config = dict(
    num_hidden_layers=14,
    routed_scale=2.5,
    n_groups=4,
    groups_per_token=1,
    init_std_router=0.00793,
    norm='rmsnorm',
    norm_eps=1e-05,
    optimizer='soap_variant',
    batch_tokens=131072,
)
Below are experts of layer 8 (counted from 0) of a mixture-of-experts language model. Rows are named gate (a neuron's input weights, with its number), up (a neuron's input weights, with its number), down (a neuron's output weights, with its number) and show model dimensions 144-191. Each number is 128 + 24 x the weight over its row's rms, rounded and kept within 0 to 255.
Before each expert's rows: "raises" lists some tokens whose logits its average output raises strongly, later layers aside; "comes after" lists some tokens at least twice as common just before its tokens as in all text. This comes from a sample of Wikipedia text that the model never trained on. Tokens count by the router's weight.

# expert 6
raises: ".", ",", "\n", "'", " that", " with"
comes after: " the", " The", " a", "The", " ", " his"
gate0 [153 113 104 103 168 151 110 175 129 129 110 124  90 127 121 121  93 128  81 141  80 137 103 136 158  90 113 103 140  96 134 166 150 181  85  98 150 129 145 138 111 142 159 126 118 165 100 195]
up0 [165 140 132 141 133 107 141 167  98 121 115  97 106  84 135 111 109 105 114 127  98 138 115 105 133 166 125 101 117 127 206 100 163 167  80 106 112 119 143 147 133 133 188 126 114 146 121 158]
down0 [208 119 124 139 132 128 144 151 135 100 142 150 107 124 174 125 125 116 132 102 115 131 143  76 153 131 145 133 144 104 152 108 135 150 143 136 123 147 105 124 131 185  98 100 173 123 111  84]
gate1 [116 171  79 133 106 118 123 120 164 140 112 122 143  70 108 145 131 140  93 124 121 129 139 103 126 142 129 102 174 150 144 167 141 132 147 145 165 118 139 137 125 155 109  99  88 126  97 163]
up1 [125 164 110  81 134 154 147 104  78 102 134 103 179 128 140 109 167  80 101 135 135 102 152 147 129 114 158 128 162 141 157 143 118 166 142 152 146 101 144 150 107 124 125 104 145 149 108 117]
down1 [159 146 103 141 127 145 114 115 148 106 145 157 147  65 115 127 170 161 145 125 121 143  95 132 139 115 150 138 138  97  85 114 137 129 148 140 102 127 134 123 104 132 118 104 144 110 140 122]
gate2 [172 109 128 115  76 167 153 139  95 134 157  89 136 119  98 170 170 143 142 137 124 114 125 157 160 145  88 105 120 100 141  87 126 108  88 111 127  84  90 164 119 126 137 147 133 100 151 166]
up2 [141 128 138 115 108 149 151 117 157 115 150  80 131 105 168 160 161 156 169 142  93 123 129 127 174 123 123 146 114 145 116 120 120 103 103  95 129 101 148 132 135 122 126 133 111 112 158 136]
down2 [134 136 113 123 115 141 121 188 136 150 121  70 155  97 146 142 118 170 156 143 112 140 128 139 139 143 131  95 153  94 143  98 107 139 102  90 181 131 112 129 158 141  78 108 166 124 140 135]
gate3 [126 182 170 136 117 115 185 114  88  84 145 138  82 126 153 137 125 121 118 166  95  91 142 173 130 112 128 124 140 171 137 114 112 128 186 112 122 135 142 130 105 144 169 129 105 112 125 145]
up3 [120  69 115 148 107 134  82 155 167 187 122 153 173 168 134 126 132 147 113 130 162 142  83 105 124 148 144  91 128 137 113 139  99 126  84 154  67 146 115 130 118 133 110 137 129 132 107  89]
down3 [138 135  95 113 132 101 136 136 138 153  83 123 122 121 116 102 144 117 141 121  96 147 130 166 130 133  86 121  98  79 157 119 161 117 175 113 105 140 111 165 160 121 107 142 104 136 108 108]
gate4 [134 162 163 138  84 128 105 116 127 131 167  58 139  81  75 121 149 123 118 139  67 126 127 142 116 106 121 149 165 139 105 126 129 152 106 156 137 109 103 170 152 140 159 132 101 124 126 138]
up4 [124 136 150 113 124 106  84 130 174 121 127 104 154  58  91 105 160  95  83 163 131 147 137 113  92 118 137 131 146 115 130 106 176 155 148 160 151 103 120 145 108 132 177 104 126 148 115 132]
down4 [ 64 156 141 109 126 105 114 124 114 137 121 165 119 111  87 130  94 114 127 124  93 126 126 123 126 189 120 125 103 121 176 104 134 100  87 147 181 106 123  82 192 154 140 124 120  70 164  98]

# expert 47
raises: "ene", ".", "ena", "on"
comes after: " |", "|", "–", " (", ":", ";"
gate0 [ 90 102  74 160 127 106 120 174 109 132 165  86  82 124 112 112 162 151 137 177 159 152 133 130 146  68 112 147 142 135 106 101 163 109 100 134 143 119 134  88 135 142 123  91 117 130 140 110]
up0 [110  75 169 166 157 152 136  98 148 125 147 132 160 139 166 155 130 117 119  95 144 120 120 163 124 159 120 109 155 105 148 131 110 159 141 119 166 136  89 125 163 101 156 137 115  98 150 162]
down0 [121 156 130 139 148  94  80 160 112 165 138 132 128 125 121 148 163 168  92 146 141 166 137 108 154 100 124 177 191 143 135 145 141 144 132 118 103 123 136 109 134 152 129 157 145 107 100 118]
gate1 [105 126 138 161 104 175 117  85 106 140 149 109 120 120 124  97 131 175 130 108 131 120 124 134 126 146 111 143 123 141 149 117 132 172 147 158 134 174 132 143 166 111 148 132 124 116  98 125]
up1 [135 130 134 127 170 135  90 110 140  75  79 150 100 113 120 140 140 140 120  92 105 159 181 152  98 100 101 164  98 131 119 155 135 172 188 116 150 129 110 132 161 107 161 116 127  93 148 102]
down1 [120 150 111 117 151  94 120 140 120 124 139 164 131 104 112 106 141 146 121  56 106 118  71 148 120 150 135 106 117 136 104 168 126  90 167 101 174 134 119 107 152 110 166 114 142 129 138 132]
gate2 [160 124 208 108 156 117 137 119 108 136 127 119 104 159  90 124 137 125 146 129 123 132  97 114 111 143 141 112 177 112 143  85 147 117 108 127 127 137  87 147 139 104 159  93 110 131  94 150]
up2 [141 104 147 148 154 128 123 136 155 139  96 144  97 144 145 134 107 118  96 132 159 100  78  66 127 146 114 127 128 119 110 106 123 164 122 104 141 165 116 134 117  61 115 104 113 128 104 131]
down2 [124 117  90  86 118 143 115 136  85 135 151 109 117 134 156 149 126 109 137 123  94 103 112 105 112 147 122 187 116 164 148 164 105 158 123 118 141 150 137 154 119 118 118 144 120 114  99 118]
gate3 [156 122 191 131 122 141 117  77  88 153 175 113 117 155 118 160 124 167  83 130 174 153 138 122 146 110 139 120 126 118 156 137  76 149  89 152 173 152 141 146 165 168 178 113 108 149 106 133]
up3 [152 114 100  95 145 138 138 136  71 165 128 136 139 137 120 143  87 140 191 152 125 139  91  93 161 146 145 119 125 134 127 143 143 113 105 127 130 153 124 132 129 147 151 113 123  88 166 125]
down3 [176 163 126 128 182 158 116  63 168 136 121  97 143 134 141 164 154 114 140 113 105 123 140 158  69 130 152 118 157 114 144 153  79 187 105 113 119 127  98  93 137 137 144 103 124 129 115  77]
gate4 [140 147 166 134 111 151 165 122 134 128 120 107 114  75 134 126 151 117 141  97 105 150 107  93 125 125 134 135 104  94 128 127 138 109 122 153 153 141 117 110 124 129 127 130 121 131 128 144]
up4 [114 166 149 164 134 114 107 121  94 125 148  87 121 160  99 141 150 127  90 104 109 102 138 107 142 153 154 118 107 129 146 176 128 116  93 134 160  98 160 111 171 169 142 115 109 152 135 114]
down4 [147 167 140 149  81 153 118 127  98 142 126 221 102 136 100 106  99 101 128 143 109 156 201 126 176 116 157  91 140 137 150  91 130 158 168 135 170 127 110 105 167 122 121 114 114 145 136 135]

# expert 41
raises: ".", " and", " in"
comes after: " |", "–", " (", "|", " a", ":"
gate0 [112 117 149 169 133 146 174 114 149 119 127 137 121 155 181 146 162 109  64 108 132 172  95 135  96  92 104 147 128 115 113 157 128 142 168 121 143 107 140 137 140 159 187 120 169  87 123 135]
up0 [151 121  90 174 119 116 146 111 132 134 138 169 144 104 111 157 108  91 117 167 116 119 133 115 180 123 167 146 142 147 119 176 106 145 125 110  99 163 153 130 123 135 126 111 160 102 110 134]
down0 [132 107 111  76 107 108 108 129 116 141 120 103 142 113  89 166 134 173 129 127 109 123 105 149 175 140 134 136 108 121 120 143 133 140 129 138 116 132  89 169 142 159 138 126 121 138 100 118]
gate1 [132 124 144 219 139 168 120 134 127 126 151 158 160 106 158 119 130 122 143  96 105 111 156 126 165 108 138 151  92 111 157 111 103 118 102  64 145 120 149 191 153 127 155 137 112 107 103 151]
up1 [142 141 124 156 175  95 153 115 129 120 140 141 122 187 129 122 127 130 104 130 126 125 117  88 109 135 121 114 129 117 100  87 103 148 125  83 146  81 156 125 161 151 109 125 132 129 117 107]
down1 [139 103 140 124 110  93 152 148 155 147 110  88 149 123  83  82 181 118 104 121 136 144 123 118 113 169 170 144 128 183 102 136  80  97 140 118 151 131 144 134 105 107 115 125 126 106 174 124]
gate2 [156 138 113 131 159 136  88 152  94 151 131  90 112 117 117  99 138 141  91 122 175 138 127 141 100 127 131 116 138 161 124 149 150 116 133  94 115 146  80 137  96 105 122 118 140 107 144 161]
up2 [126 171 105 133 115 140 115 137 108 119 113 122  70  94 132 137 148 137 123 174 160 143 164  96 140 184 143 121  92 116 162 114 135 137 135  99 109 157 161 133 112  99  94 152 120  94  64 148]
down2 [168 109 142 121 189 126 136 158 158 113 153 121 145 109 143 141 124  87 142 127 149 153 150 137 130 132 145  96 138 109  87 174 150 129 129 139 175  69 162 134  97 151 115 159 124 136 121 122]
gate3 [166 122 108 128 102 110 124 134 147 103 166  95 120 105 155 166 136 152 118 164 102 148 112 158  89 129 136 113 127 122 164 118 110 134 128  95 183 166 154 151 137  76 151 114 122 130 129 135]
up3 [110 125 141 121 120 173 127 100 171  87 107 116 125 144  78 159 124 128 170 133 107 112 127 121 138 106 141 160 159 105 109 130 136 116 133 158 112 114 101 117 110 160 127 104 159 129 129 113]
down3 [117  97 107 128 115 135 138 122 132  82 121  98 133 124 167 175 133 128 166 136 155  92 127 126 138 172 105 184  85 123 148 119 128 107 132 110 158 137 103 143 123  98  86 139  73 152 121 110]
gate4 [111 120 121  94 140 131 146 156 114 161 100 133 160 150 116 143 154  92 139 105 143 106 147 136  96  99 169 103 108  88 110 180 128 150 100  91 153 126 126 101 172  91 151  90 139 131 125 151]
up4 [137 143 107  71  99 168 108 158 155 107 157 121 144 131 143 142 111 100  99 137 169 136 107 127 139 161 123 139 119 112  91 121 138 126 160 152  81 144 172 146 157 158 135 142 111 161 116 115]
down4 [104 120 137 150 114 134 132 157 114 140 146  90 114 145  91 102  84 110 173 128 129 116 139 112 105 150  92 154  97 152 136 103 130 143  96 137 122 157 153 136 135 137 130 110  84 122 141 135]

# expert 58
raises: "==", "====", "In", "On", "\n", "==="
comes after: "\n", " |", ".", "==", "===", ")"
gate0 [170 134 125 180 151 143 161 141 111 110 113 151 106 157 162 116 134 116  73 134 110 135  98 120 155 125 129 109 118 139 156 152 117 126 109 108 138 153 132 115 151  85 112 149 138 112 148 146]
up0 [118 147 129 132 123  90 164 107 127  87 141 151 107 142  93 116 172 111 149 130 117  92 121 117 124 147 143 119 125 152  73 135 130 129 156 159 127 109 148 107 145 132  92 127 114  84  99 132]
down0 [122 132 155  92 119  86 103  74 132 126 118 155 125  88 116 113  92 125 115 102 151 126 129 124 124 138 126 132 128 169 130  67 145 111 119 122 144  83 107 138 124 135 135 118 146  88 136  74]
gate1 [147 115 100 188 109 116 140 188 127 143 120  98 144 127 148 117 119 160 135 100 170 103 118 134 104 161 108  81 156 129 118 109 110 143 134 143 137 207 108 119 145 123 133 138 131 114  90 147]
up1 [115 120 105 153 147 125 132 158 157 116 125 110 110 154 118 155 139 144 157 134 153 126 132 116 127 124 107 128 138 193 114 107 114 130 123 119 205 190  89 127 186 137 108 121 123 145 144 161]
down1 [113 161 186 130 131 133 158 127  95 152 143 155 109 124 111 126 120 135 115 103 141 138  89 126 141 106 103  94 149  90 120  92 146 155 110 101 117 133 102 129 133 154 108 172 191 149 148 118]
gate2 [ 92 104 112 129 121 153 149 164 150 105  69 120 118 124 134 106 118 131 146 140 102 106 135 101 153 132 117 125  55 136 132 146 147 158  67 174 120 128 144 137 115 125 104 124 145 124 106 143]
up2 [146 147 167 100 108 104 142 103 135 118 138 150 116 128 156 135 141  90  97 122 160 113 147 155 144 159 101 179  97 138 135  95 131 134 107 136 126 118 125 146 125 127 130 157 152 172 127 160]
down2 [146 129 119 124 121 136 133 115  93 102  91 116 126 145 155 116 120  90 136 106 122 140  93 142 105 150 118 138 183  86 127 164 167 156 128 145 165 135 157 143 129 131 122 166 172 119  92 116]
gate3 [126 111 142 106 140 120 100 160 135 127 128 123 102 166 147 110 130 151 166 142 111  95 144 167 134 132 155 125 119 108 162 160 135  92 113 111 167 126 175 113 100 122 120 107 126 125 109 138]
up3 [109 163 142 134 135  91 127 192 112 138 175 164 114 150 167 120 155 157 118 139 116 103  86 148 125 132 136 154 106 123 175 151 128 142 130 108 133 142 141 130 100 153 110 154 110 106 122 135]
down3 [102 133 139 133 134 112 109  95 132 113 168 159 120 106 149 165 136 137 116 118  90 179 133 141  98 117 158 166 142 136 113 106 136 112  86 170 138  93 108 160 135 105 126 110 126 123 160 149]
gate4 [ 96 150 122 104 166 125 140 120 147  96 152 118 146 115 117 100 120 145 110  91  76 100  94 113 157 140 129  92 145 110  97 121  96 144 151 100  82 163  81 145  94  86 171  99 121 105 117 116]
up4 [109 132 122  74 119 157 134 143 113 120 109 112 105 158 123 142 155 130 121 180 152 117 174 165 102 117 147 145 140 141 115 109 113 119 131 102 137 166 134 145  75 149 112 103 165 145 132 111]
down4 [126 120 101 153 143 126 143 143 128 152 142 108 163 142 124 108 107 135 147 126 147 139 147 170  96 147 132 135 132 136 157 118 129 123 145 130  73 128  91 140 102 130 117 143 144 115 158 115]

# expert 51
raises: "The", "day", "====", "===", "|", "L"
comes after: " |", "\n", ")", "==", "===", " =="
gate0 [120 144 155 154 106 134 131 133 114  89 122 102 108 180 134  72 129 161 136 137 123 123 105 119 109 120 148  90 109 137 116 109 116 131 132 110 102 108  93 136 181 171 111 115 128 109 148 111]
up0 [104 145 109 167 125 107 112 152 108 138 117 127 109 145 156 135  91 119 160 112 113 109 134 109 113 134  87 105 114 183  85 162  94 113 155 156 140 111 111 171 121  91 132 138 105 141 152 128]
down0 [108 136  95 140 125  94 102 122 152 112 135 137 153 160 128 121  98 136 125  93 130 122 101 145  97 151 128 136 127 148 182 124 139 118 142  88 144 130 129 111 100 131  77 125  99 143 140 128]
gate1 [160 104 123 122 116 116 120 136 142  95 145 126 124 174 106 162 174 126 104  90 107  77 128  90 163 107 107 127 101 145 153 127  87 125 119 124 139 154 111  83 139  93 146 111 122 160 146 144]
up1 [152 106 185 163 124 111 109 149 141  98 112 124 124 180 117 112 118 129 153 126 125 163 119 160 147 122 117 149 115 124 122 138  85 174 133 108  90 151 126 124 145  99 154 115 159 150 123 140]
down1 [ 89 162 181 138 140 125 113 144 155 127  96 130 126 111 143 106 125 103 130 122 101 149 162 142 154 106 155 163 102 113 131 157 149 110 142 152 142 179 136 136 121 114 161 162 147 131 113 139]
gate2 [147 131 130  95 101 103 122 126 102 130 139 103 115 122 151 150 120 113  99 146 140 142 137 120  71 141 110 136 132 130 164 102  92 127 174  93  70 156 144 148 139 155 134  81 130 114 150 147]
up2 [118 178 143 150 179 110 146 165 128 109 133 107 113 126 144 119 143 167 141 114 153 131 114 151 136 118 148 142 139  82 125  97 143 102 101 140 100 140 103 108 145 124 160 117 166 138 151  97]
down2 [107  98 119  86  97 133 119 126 129 145 120 173 137 150 136 112 105 110 154  73 108  87 123  80 158  86 150 133 114 144 130  93  90 119 150 158 116 137 141 141 133  95 154 110 136 126 104 123]
gate3 [ 86 108 111 136 137 119 153 144 168 101  98  93 139 127 112 118 129 131 116 164 115 141 160 113 126 111 149 111  99 143 144 115 146 140 140 157 171 131 117  77 135 119 117 113 127 133 142 127]
up3 [144 122 135 125 120 122 171 135 146 125 165 145 136 130  86 101 134 136 149 118 190  83 149 121 113 126 113 133 120 117 116 135  84 124 122 132 126 127 126 178 105 127 105 102 139 120 116 121]
down3 [109 140 143 136 112 132 147 163 186 105 108 158 103 110  78 141 179  72 142 117 150  96 116 108 130 109 170 108 112 142 142 161 124 146 116 129 105 103 117 116 144 132 122 139 130 139 119  83]
gate4 [116 163  84  80 124 145 120 117 128 110 103 103 134 138 107  85 123 158 122  79 110 100 119 114 123 117  76 107 132 146 113 141 113  87 129 146 116 133 157 138 140 100  99 125 154 107 136 139]
up4 [ 98 163 144 142 126 161 147 122 137 118 145 154 138  92  89 142 128 120 131 164 157 137 139 187  73 140 161 175 147 108 126 121 185 131 114 109 127 161 110 126 139 149  88 132 121 139 120 111]
down4 [142 129 119 112 132 129 121 140 121 125  93 112 153 142 118 118 149 171 133  80 111 165 123 122 144  82 126 148 107  81 128 176 132 128 124 105 126 144 135 161 129 145 151 129 113 130 113 148]

# expert 11
raises: ",", ".", " and", " of"
comes after: " the", " in", " a", "In", " In", " his"
gate0 [150 125 126 139 110 147 130  88 164 161 120  98 126 104 156 133 100 132 143 123 134 127 166 115 143 118 106 100 138 128 131  97 155 109  99 114 108 145  92 162 128 159  91 108 166 146 117 139]
up0 [138 144 113 168 144 121 158 159 130 144 109 110 109 144  94 100 182 141 115 121 140 135 103 146 124  87 175 122 113 142 103 119  87 141 122 153 180 110 108 168 159 175 163 143 133 127 122 104]
down0 [151 130 114 150 122  84 114 190 119 199 126 144 112 138 142  89 169 141 135 132 104 103 122  97 111 130 143 151 131 122 117 126  94 122 121 149 138 101 156 127  87 111 176 131 116 116 163 123]
gate1 [ 86 123 129 117 142 125 137 126 102 147 126 115 117 144 115 142 170 142 112 167 127  83 147 133 118 106 119 117 133 143 175  98 121 162 150 103 138 106 113 110 120 158 153 110 158 144 115 150]
up1 [121 128  78 121  90 111 131 136 162 182 134 113  85 109 127 126 145 119 172 194 148 117 112  85 104 123 114 151 128 105 166 157 127 146 118 112 123 108 173 149 113 142 130  98 136 121 121  85]
down1 [126 114 133 115 122 137 128 136 126  76 118  80 144 139 130 125 154 116 122  76 134 119 143 175 120 152 123 163 115 126  84  79 124 128 171 153 105 114 108 126 138 137 107 132 140 152 111 171]
gate2 [129 158 153 143 117 122 147  96 135 128 154  49 111 127 113 111 138 104 111 146 154 107 134 151 161  91 132 127 105 131 139 133 108 156 116 146 166  83  87 146 113 124 139 154 117 111  93 146]
up2 [105 122 123 131 183 120 146 155 163 102 111 175 127 128 140  99 158 149  79 156 103  89 107 113 117 169 168 160 111 147 132 118 133  46 125 116  91 132 132 177 117 134 150  78 108 146  99 107]
down2 [135 107 108 137 119 111 112 124 125 137 136 115 118  97 123 155  71 104 118 136  98 123 148 108 135 114 145  97 127 138 152 106 124 157 108 134 136 108 145 149 138  99 155 147  93 130 155 149]
gate3 [140 140 161 152 157  96 148 101 112 143 149  79 137 120 112 114 153 156 168 106  86 106 138 164 138 129 110 115 154 135 134 119 138 102 167 137 126 116 164 121 130  90 172 122 137 122 130 103]
up3 [121 106 131 140 135 141 108 184 162 152  94 128 137 137 122 108 122 132 126  93 136 126 133 133  80  95 134 123 130 125 152 143 172 135 114 167 140 120 136 133 117 114 139 137 101  99 158 157]
down3 [192 148 122 133 124 162 107 120 157 145 135 138 136 141 123 129  88  92 116 155 159 123 124 115 161 145  90 139 134 138 128  98 128 156 115 103 123 140 103 156 111 142 109 118 136 148  88 133]
gate4 [ 75 141 111 120 160 109 125 112 127  67 165  91 111  99 182 142 118 132 165 128 171  79 153 152 162 130 154 134 142 122 102  92 128 155 134 153 131 119  75  91 105 151 162  92 132 109 107 145]
up4 [113 110 125 104 153  99 137 107 144 123 141 144 106 128 139 163 113 104 147 157 175 122 115 116 113 107 111 161 137 108 157 121 140 148 190 135  96 120 123 108 120 101 160  83 120 115 104 131]
down4 [145 149  95 120 160 104 149 114 147 154 146 113 145  99 175  96 150 154 100 143 111 126 160  97 158 107 152 144 135 146 122 131 125 186 182 115 109 133 106 148 120  91 111 102 114 148  98 125]

# expert 14
raises: ",", " and", " is", " the", "\n", "."
comes after: " the", " in", " The", " his", "'s", "In"
gate0 [143 152 118  75 109 129 146 127 138 119 102 153 131 103 133 104 127 120 143  78 132 102 139 191 168 127 139  84 139 117 108 130 174 131 103  92 142 157 128  97 161 146 138 114 128 111  85 130]
up0 [140 128 132 122 105 140  95 126 128 103 142 113 109 165 104 107 124 128 108 108 106 160 115 131 148 133 113 159 106 112 179 131 101 141 109 172  75 149 101 189 144  88 120 116 116 170 153  98]
down0 [140 166 148 104 131 144 139 125 136 161  97 164 133 154 143 100 139 105 100 142 118 115  90 144 145 103 117  86  90 101 116 172 147 107 154 109 164 130  65 153 120 130 134 153 148 102 105 138]
gate1 [103 153 137 156  99 122 141 125 198 134  99  91 108  96  96 122 131 116 150 131 142 124 121 152 126 105 113 163 142 115 153 146 137 147 123 117 136 138  74 100 123 148 161 123 148 130 142 115]
up1 [181 115 179 129 131 100 144 121 107 132 143 124 136 109 126 145 136 143 158 141 149 138 132 140 129 114 136 168 153 136 134 149 167 130 164 133 129 110 116 139 111  86 154 175 116 107 172 116]
down1 [119 169 146 151 124 122 135 138 118  90 124 144 148 102 127 116 145 125 132 115 131 175 133 111 169 156 140 159 142 136 127 143 127 137 109 126 137 131 117  92 127  88 130  91 115 128  67  87]
gate2 [140 187 139 117 100 119 143 128 103 132 183  87 149 162 157 116 132 173 107 144  95  83 143 106 118 167 112 134 177 119  87 101 121 104 112 151 163 147 166 162 109 124 159 160 130 107 118 115]
up2 [ 92 115 147 149  89 108 150 102  75 125 181  80 127 121  69 105 155 101 147 126  77 135 151 108 166 166 152 143 144 114 141 132 108 111 125 158 144  81 123  98 132 134 104 117 107 112 161 133]
down2 [166  97 130 105 149 141 120 118 156 144 108 122 123 130 110  78 110 158 113 122 153 126 127 127 130 138 126 123 147 173 124 147 127 135 162 121 100 124 149 123 117  93 143 145 128 124 168  86]
gate3 [118 146 164 154 145 153 127 128 109 147 206 107 124 131 139 118 156  93 145 120 137 151 111 132 132 103 155  96 144 102 111 106 134 122 127 118 124 100 132 153 146 143 155 172 116 153 122 156]
up3 [ 97 170 117 151 140 138 132 102 130 123 130 141 131 108 125  92  92 127 105 112 154 127 138 134 122 105 117 141 116 141 100 150 131 145 164 158 110 138 186 101 108  98 182 120 128  96  83  90]
down3 [165 147 129 130 142 100 142 167 165 123 175 133 110 112 137 107  67 114 142 149 140 102 144 135 151  83 118 115 135  97 118 138 132 153 137 155 142  86 125  71 167 138 155 140 113 140 127 128]
gate4 [143 104 165 171 165 130 131 107 132 145 128 146  93 128 118 162 120 167 142 159 109 109 165 122 107  67 134 109 118  60 153 106 132 135 133 130 155 165 158 130 139 127 153  64 131 129  94 148]
up4 [156 156  98 134 155 104 101  94 144 130 120 105 102 119 119 132 106 146 147 109 111 116 126  93 102 109  85 141 128 159 145 112 120 140 136 129 218 128 141 111 129 122 135  99 134 153 132 136]
down4 [ 81 106 137 168 134 134  98 101 118 125 103 168 127 120 171 117 140 126 129 123 113 126 140  94 135 139 162 144 113 120 140 174  96 106 135 129 129 170 139 140 124 114 194 139 123 163 124 126]

# expert 50
raises: "-", "\n", "===", "==", "—"
comes after: ".", " |", "\n", ")", "==", " ="
gate0 [120 131 168 119  98  95 143  77 195  90 118 119 110 137 129 161 133  88 141 136 133 113 113 132 112 127 107 107  89 124 120 124 112 138 115 130 136 139 151  91 170 146 151 122 109 103 143 164]
up0 [109 159 127 116 120 162  82  53 146 140 133 165 109 112 154 140 134 151 112 126 111 156 102 168 120  76  91 175 126 143 135 148 143  97 125 163 121 105 192 118 157 110 156  75 129 133 102 162]
down0 [115 103 108 150 141 154 130 124 148 114  76 109 136 155 151 108 145 103 145 132 150 146 178 129 139 123 146 136 142 106 117 145  97 137 153 127  79 149 188 117 139 153 103 137 110 122 118 103]
gate1 [119 111 101 138 153 158 129 116 122 168 100 136 138 129  97 116  99 163 146 117 153 122 142  87 154 105 161 149 155 168 157 130 129 120 129 120 163 146 139 123 100 114  79 120  90 165 164 157]
up1 [151 103 131  66 109 156 126 154 107 125 121 124 106 129 164 113 140 115 154  98 111 137 102 114 146 132 127 122 155  86 178 129 150 123 148 105 132 120 118 118 108 152  95 159 111 137 157 137]
down1 [151 145 136 137  74 109 126  63 123 173 105 133 181 123 110 143 122 163 164 142 142 157 115 103 111 149 110 140 102 123 131 141 130 166 121 160 167 142 120 122 121 136 130  97 189 106 125 147]
gate2 [112 149 129 167 117 143 183 133 139 158 157 131  97 105 125 115 119 160 113  96 166 157  72 122 121 157 130 119 137  83 133 130 110  84 148 146 119 146 140 137 156 155 160  98 120 100 114 157]
up2 [ 94 128 135 135  66 114 115 157 138 124 124 109 119 119 149 130 161 123 117  95 106  78 141 142  72 202  96 115 115 163 149 157 129 135 133 168 139 111 124 161 130 123 130 112 126 143 123 132]
down2 [124 145 140 154 137 133  80 134 132 104  91 179 101 109 168 149 133 159 117  96 132  87 189 141 128 107  86 113  95 110 145 144 125 122 130 147 107 135 105 162 130 155 132 126 134 142 138  97]
gate3 [112 135 138 129 164 118 146 136 155  93 143 100 133 142 139 143 104 160 133 148 112 134 116 154 117 157  70 155  80 123 202 127 111  91 130  70 120 138 113 133 119 115  98 120 114 151 146 192]
up3 [159 111 187 119 129 100 124 184 133  74 133  99 137 138  99 129 115 163 118 136 138 123 125 183 155 109 164 130 142 166 105 144 128 138 118 120 152  99 131 106 120 126 112 168  47 146 145 136]
down3 [168 130 144 146 126 171 119 113 118 120 131 121 119 156 104 131 114  79  93 131 124 172 114 123 141 122  98 138 129 108 126 141 140 169 130 102 140 203 119 114 116 145 134  63 101 118 102 116]
gate4 [112 142  92 112 134 120 122 150 145  89 105  86  77 167 158 140 138 127 170  70 105  98 124 125 148 154 135 115 142 153 140  96 100 130 107 117 114 161 167 112 173 156 141 145 111  98 126 163]
up4 [134 137 138 119 139 125 177 126 133 142 135 126 145 107 105 124 126 105 165 155 125 165 142 114 116 116  91 105 116  97 110  81 170 142 134 134 106 150 112 136 117  67 127  95 136 135 143 110]
down4 [131 138 120  75 120 113 102 104 134 120 133 140 145 151 156 132 131 122  86 137 109  82 164  84 152  91 137 122 127  94 120 136 118  87 117 106 181 117 142 134 118 112 124 105 140 175  77 137]